config.yaml
experts_per_token: 2
router_score: "softmax"
lr_router: 0.000813
n_kv_head: 4
init_std_qkv: 0.0312
batch_tokens: 65536
train_tokens: 511500000
Below are experts of layer 6 (counted from 0) of a mixture-of-experts language model. Rows are named gate (a neuron's input weights, with its number), up (a neuron's input weights, with its number) and show model dimensions 0-255. Each number is 128 + 32 x the weight over its row's rms, rounded and kept within 0 to 255.
Before each expert's rows: a language model's description of what the expert responds to; "mostly gets" lists some tokens that are sent to it at least half of the time. This comes from a sample of Wikipedia text that the model never trained on.

# expert 29
Pieces after first letters. Word-internal pieces directly after an opening letter or two, mostly in names and Latin-derived words, such as iv in privacy, ond in Arrondissement.
mostly gets: "iv", "isc", " Franc", "oc", "arliament", " Roman"
gate0 [109 151  52 105 124 146 139 105 161 158 148 163 105 163 132 109  59 102 143  86 126 160 151 126  94 126 145 156  96 135 149 187 129 146 127 136 177 139  99  95  96  90  84 101 129  77 105  96 112 103 152  77 154 148 148 117 136 184 130 138 136  93 162 119 157 115 156 144  94 164 157  40 142 124  72 153  95  83 121 152 130 199 185 103 166  90  86 144  94 121  74 109 112 164 121 162 124 133 107 105 149 109  89 125 101 177 127 169 131 178 207 138  55 103 159 126  95 132 118 107 161 163 198 130 123 122 107 156 122  98 159 130  76 132 146 120  67 120 130 134 103 105 112 148 178 170 104 161 116 151  96  45 126  88  57 151 102 118 150 144 171 144 105 151 161 157 159  93 116  96 150 143 138 134 115  94 107 151  76 136 114 164 112 175 154 113 111 177  89 144 111  85  59 128 138  83 168 159  98 108 126  98 116 145 179 137 184 150  90 186 143  69  89 135 130 161  72 162 110 104 147 111  94  89 148 167 177 116 124 137 224  90 136 107 127 116 159 121  81 178 123 151 114 142 166 146 103 111 113 154 109 178 139  93 105  93]
up0 [104 245  85 132 149  48 167 124 129 155 138 118  94 141 100 151 114  99 137 135  84 123 182 172  75  94 129 176 143 123 181  96 143 103 134 122  70 141 125 161 148  93  49 106 131 137  52 181 118 126 155 106 167 123 153 144 190 125 111 137  89 172 153 118 162 151 173 122 132 140 132  56 155 115 105 145 109 126 165 126 156 166 208 100 118  96  71 108 124 188 106 167 123  87 139  84 141 156 106  85 131 141  98 162 122 154 151 117 165 144 162 113 103  76 143 129  53 120 143 103  73 158 116 140  82 113 112 118 142 107 137 126 112 160 124 150 136 131  84 113 150  93 118 114 134 156  31  92 110  81 131 105  56 156 101 150 108  90 107 107 158 151 143 121 123  98 170  75 156  93 144 116 145 101 105 107 122 172 109 113  73 123  97 101 116 133 119 120 134 137  82  45 131 145 116 146 123 158 149 150 144 156  69 183 117  98 172 129 144 153 113 172  43 159 151  98 135 102 129 140 203 132 122 164 195 173 144 124 115 150 169  90 173  68 156 127 137 118 138 114 147 107 112 101 131 115 125 123 130 177 181 140 122 123 111 131]

# expert 20
Place-name endings. Final pieces of place names such as Minnesota, Cambridge, Newfoundland and States, York, California after United or New; also Occupation.
mostly gets: " States", "up", " South", " York", " California", " England"
gate0 [121 118 111 149 129 126 108 144  74 151 108 104  97 105 118 176 178 132 160 156 111 116 124  67 103  93  96 137 152 155 122 143 192 133 143 114 146 118  53 150 136 100 146  91 120 174 150 138 169 167 147 145 105  98 124 105 154 104 168 123 115 140  46 129  97 126 131 104  95 109  47  92 122 133  74  81 126 121 148 207 118 130 139 131  90 124 150 130  82 107  90 117  98 144 123  93  79 180 122 130 137 149 156 146 103 163  88 109  66 126 159  93  81  82 145  37  87  74 166 172 143 142 160 106  57 109  85 169 147  98  79 163 171  83 145 127 145  87  92 166  79 104 166 160 124 131 119 102 124 133 170 168 138 132 141 121  93 129  91 145 133 114 135 156 116 129 123 108  86 193 158 141 124 172 129 132  91  94 140 109 141 125  96 166  48  98 148 131  78 150 126 114  89 174 115 177 137 131  92  76  89 163 137 115  59 150 132  87  70 116 135 144 157  91 150 144 119 119  59 113  91 164 119  69 107 121  88  90 148  57  92 132 110 181 165 130 156 173 112 134 104 102 154 102 184 166 135 156 159 137 188 124 182 141 158 102]
up0 [159 112 122 119 168 106 132 142  63 203 129 130  83 111 108 204  96 126 134 141 103  73 124 114  75 155 125 121 106 145 101 159 144 184  94 130 121 108  82 136 124 151 153 121 112 142 155 163 128 141 133 143  89  26 130 124 147 153 133 148 151  79  75  89  75 143 108 149 101  86  51  98 136 195 122  94 118 108 135 181 154 128 133 151  78  86 121 123  39 131 119 140 168 122 147 175 107 188 102 123 130 152 102 114  81 160  99 126 103 156 124 175 132 162 120  67 122 145 109 149 168 127 105 121  63 124  74 138 131 108 170 149 164  59 153  92 148  50 160 132  69 128 168 131 188 128 111 134 130 164 203  83 140 151 124  83  90 107 123 153 159 138 137 113 131 101 109 100  98 159 125 137 166  78 150 153 126 117 100 104 161 134 158 114 111  90 121 168 122 162 135 103 109 185 115 152 129  73  49 123 117 141 134 119  32 145 106  88 115 100 140 119 132 117 137  77 142 114 155 155 113 147 128 138 133 200  69  82 140  73 148 147 148 126 134 195 143 152 107 139  60  80 138 111 158  96 138 135 117 129 159 174 112 139 155 124]

# expert 12
Word-opening syllables and prefixes. Early pieces of words, like y after h (hydro, hygiene), us, or prefixes re, pro, inter, trans, Sy.
mostly gets: " re", " Re", " Sy", " inter", " appro", " ro"
gate0 [125  86 125 136 141 122 134  89 149  57 163 148 131  85 134 140 165  93 118 164 128  87  98  71  80 115  89  83 136  90 108 174 161  23 151 158  94  80 152 143 147 121 196 122 107 134 142 140 107  99 122 161 116 127 142 132 152 141  86 117 137 120 146  86 114  88 115 193 121 135 186 146 118 126 117 100 142 169 178 134 130  91 109  88  87  88 196 133  92 116 171 119 157 192 141 167 124 161 121 156  78 151 137 140  98 112  95 109 105  85  59 155 153 117 125 152 129 137 107 156 148 146 121 111 148 158 133 106 158 163 126  94 179 108 106 140 160 134 120 123 112 146 104 114  89  69 137  75 117 118 135 137 110 152  69  96 123 119 141 149 142 113  97 141  93  84  67 124  94  96 128 134  29 154 108 122 105  97  84 142  99 157 131 107 115  85 118 167  69 112  92 104 151 150 122 109  83 247 113 141 141 130 106 118 153 142  98 179 108  79 177  47 114 159 152 125  58 102  91  84 116 118 193 138 126 115 119 166 198 133 165 149 140 148 176 131  42 146 116 121 112 163 115 163 145 119 102 160  85 103  92 126 125 173 127 118]
up0 [ 91 151 122  77 123 169 135 125 142 154  66 140 135 130 181 147 165 166 160 127  97 209 138 150  92 154 122 119  85  54 169 142 197 105 167 145 123 121 186 136 107 163 153 117 145 125 123 105  91 116 104 116 144 116 118 152 127 100 159 131 125 109 126 126 134  76 124 118 135 156 123 130  59  71 143 105  84  66  92 125 140 213 136 119  91 126 119 149 124 148 105 131 111 105 137 122  86  82 117 117 156 170 126 148 133 136 110  81 106 142 115 162  80 166  94  58  81 115 102 127 151 121 141 120  77 161 179 178  71 149 139 153 130 156 131 242 133 121 105 104  99 136 133 159  91 126 124 123  68 122 129  77 144 175 150 118 156 132 155 141 119 141 121 138 141  89  99 137 137 144 158 162 135 165 112 103 159 113 122 124 104  97  99 106  82  80 101 154  91  93  75 174  91 146 109  63 115 160 116 154 132 140  70 157 114  96 104 124 143  97 177 123 143  97 112  41  68  86 149 107 158 159 138 123  92  86 141  94 103 138 158 123 129 193 149 161 149 147  62 180  79 198 190 177 121  88  49 128 125 118  97 183 110 138 110 115]

# expert 4
Name-ending e syllables. Word-final pieces ending in e, often closing surnames and given names, especially Spanish or French ones, as in López, Josef, Picoux.
mostly gets: "se", "be", "ette", " George", " Louis", "que"
gate0 [175  95 109  49 120 146 121 145 139 156 176 185  77 205  81  77  89 168 150  98  71 193 172 119 113  93  93 102 113 144 138  97 156 118 131 112 163 158 124 144 142 154 112 146 133 190 145  86 101  83 129 153 125 197 112  56 164 173 163 114 113 121  88 175 143 134 206 185 109 147 161  87 120 142 134 105 131 123 127  84  94 155  97 194 149 116 136 122 153 115 146 127  89 114  49 110 101 132 121  21 176  98 130 135 173 155  73  93 108  94 123 114 115  83 129 166 176 138 141 132 167  82 133  96 122 101 123 103 137 176 106 122  90 106 146 155 133 155 123 124 142  54 140 118 134 100 160 132 106 146 123 137 147 132 148 147 114 133 178 106 165 105 154 134 192 103 207 132 134  93 149 178 172 128 122 144 174 152 111  81 148 168 143 136  90  84 135 132 113 134 112 143 118 190 124  96  71 124 138 171  60  92 122 164 156 108 149 144  57 108 118 148 182 133 114 110 124 117 108 187  76 141 110 151 109 107 131 104 121 182 144 140 103 111 110 128 160 122 123 140 166 120 136 120 131 135 147 108 120 128 128  69 163 113  53 163]
up0 [148 136 137 150  56 125 166 120 133 128 152 127 171 109 167 107 137  52  83 139 190 107 137 102 148 133  77 119  99 126 136 143  97 149 150 154 107  93 184 141  70 115 143  70  96  93 131 196 124 130 146 142 112 145 124 109 119 133  99 173 142 167 103 148 126 135 110  87 108 132 117 143 117 122 109 131 195 152 136 194  89 130 112 101 135  82  89 103  64 147 122 140  97 166 212 142 139 174 142 129 127 160 115 147 160  84 172  70  88 110 111 129 163  72 136 119  74 179  95 102 101 162 169 140 117 181 103 139  92 105 163  70 116 116 141 134 110 137 123 179 100  89  88 137 153  95 157 114 151 106 154  61 109 105 100 136 124 127  77 142 145 123 153 128 132 213 120 122  81 152 102 121  63  82 194 143 143 100 152 172  96 103 156 154 164 166 100  82 111  83 108 120 152 106 151 126  94 146  94 134 142 116 156 113  57 148  89  83 188  88  95 150 165 107 111 177 100 166 132 126 146 119 186 115  49 107 151 146 114  87  80  93 161  56 139 183 118 117 122 159 109 130 167 138 150 163 127 120 164  55 135 118  80 102 172 118]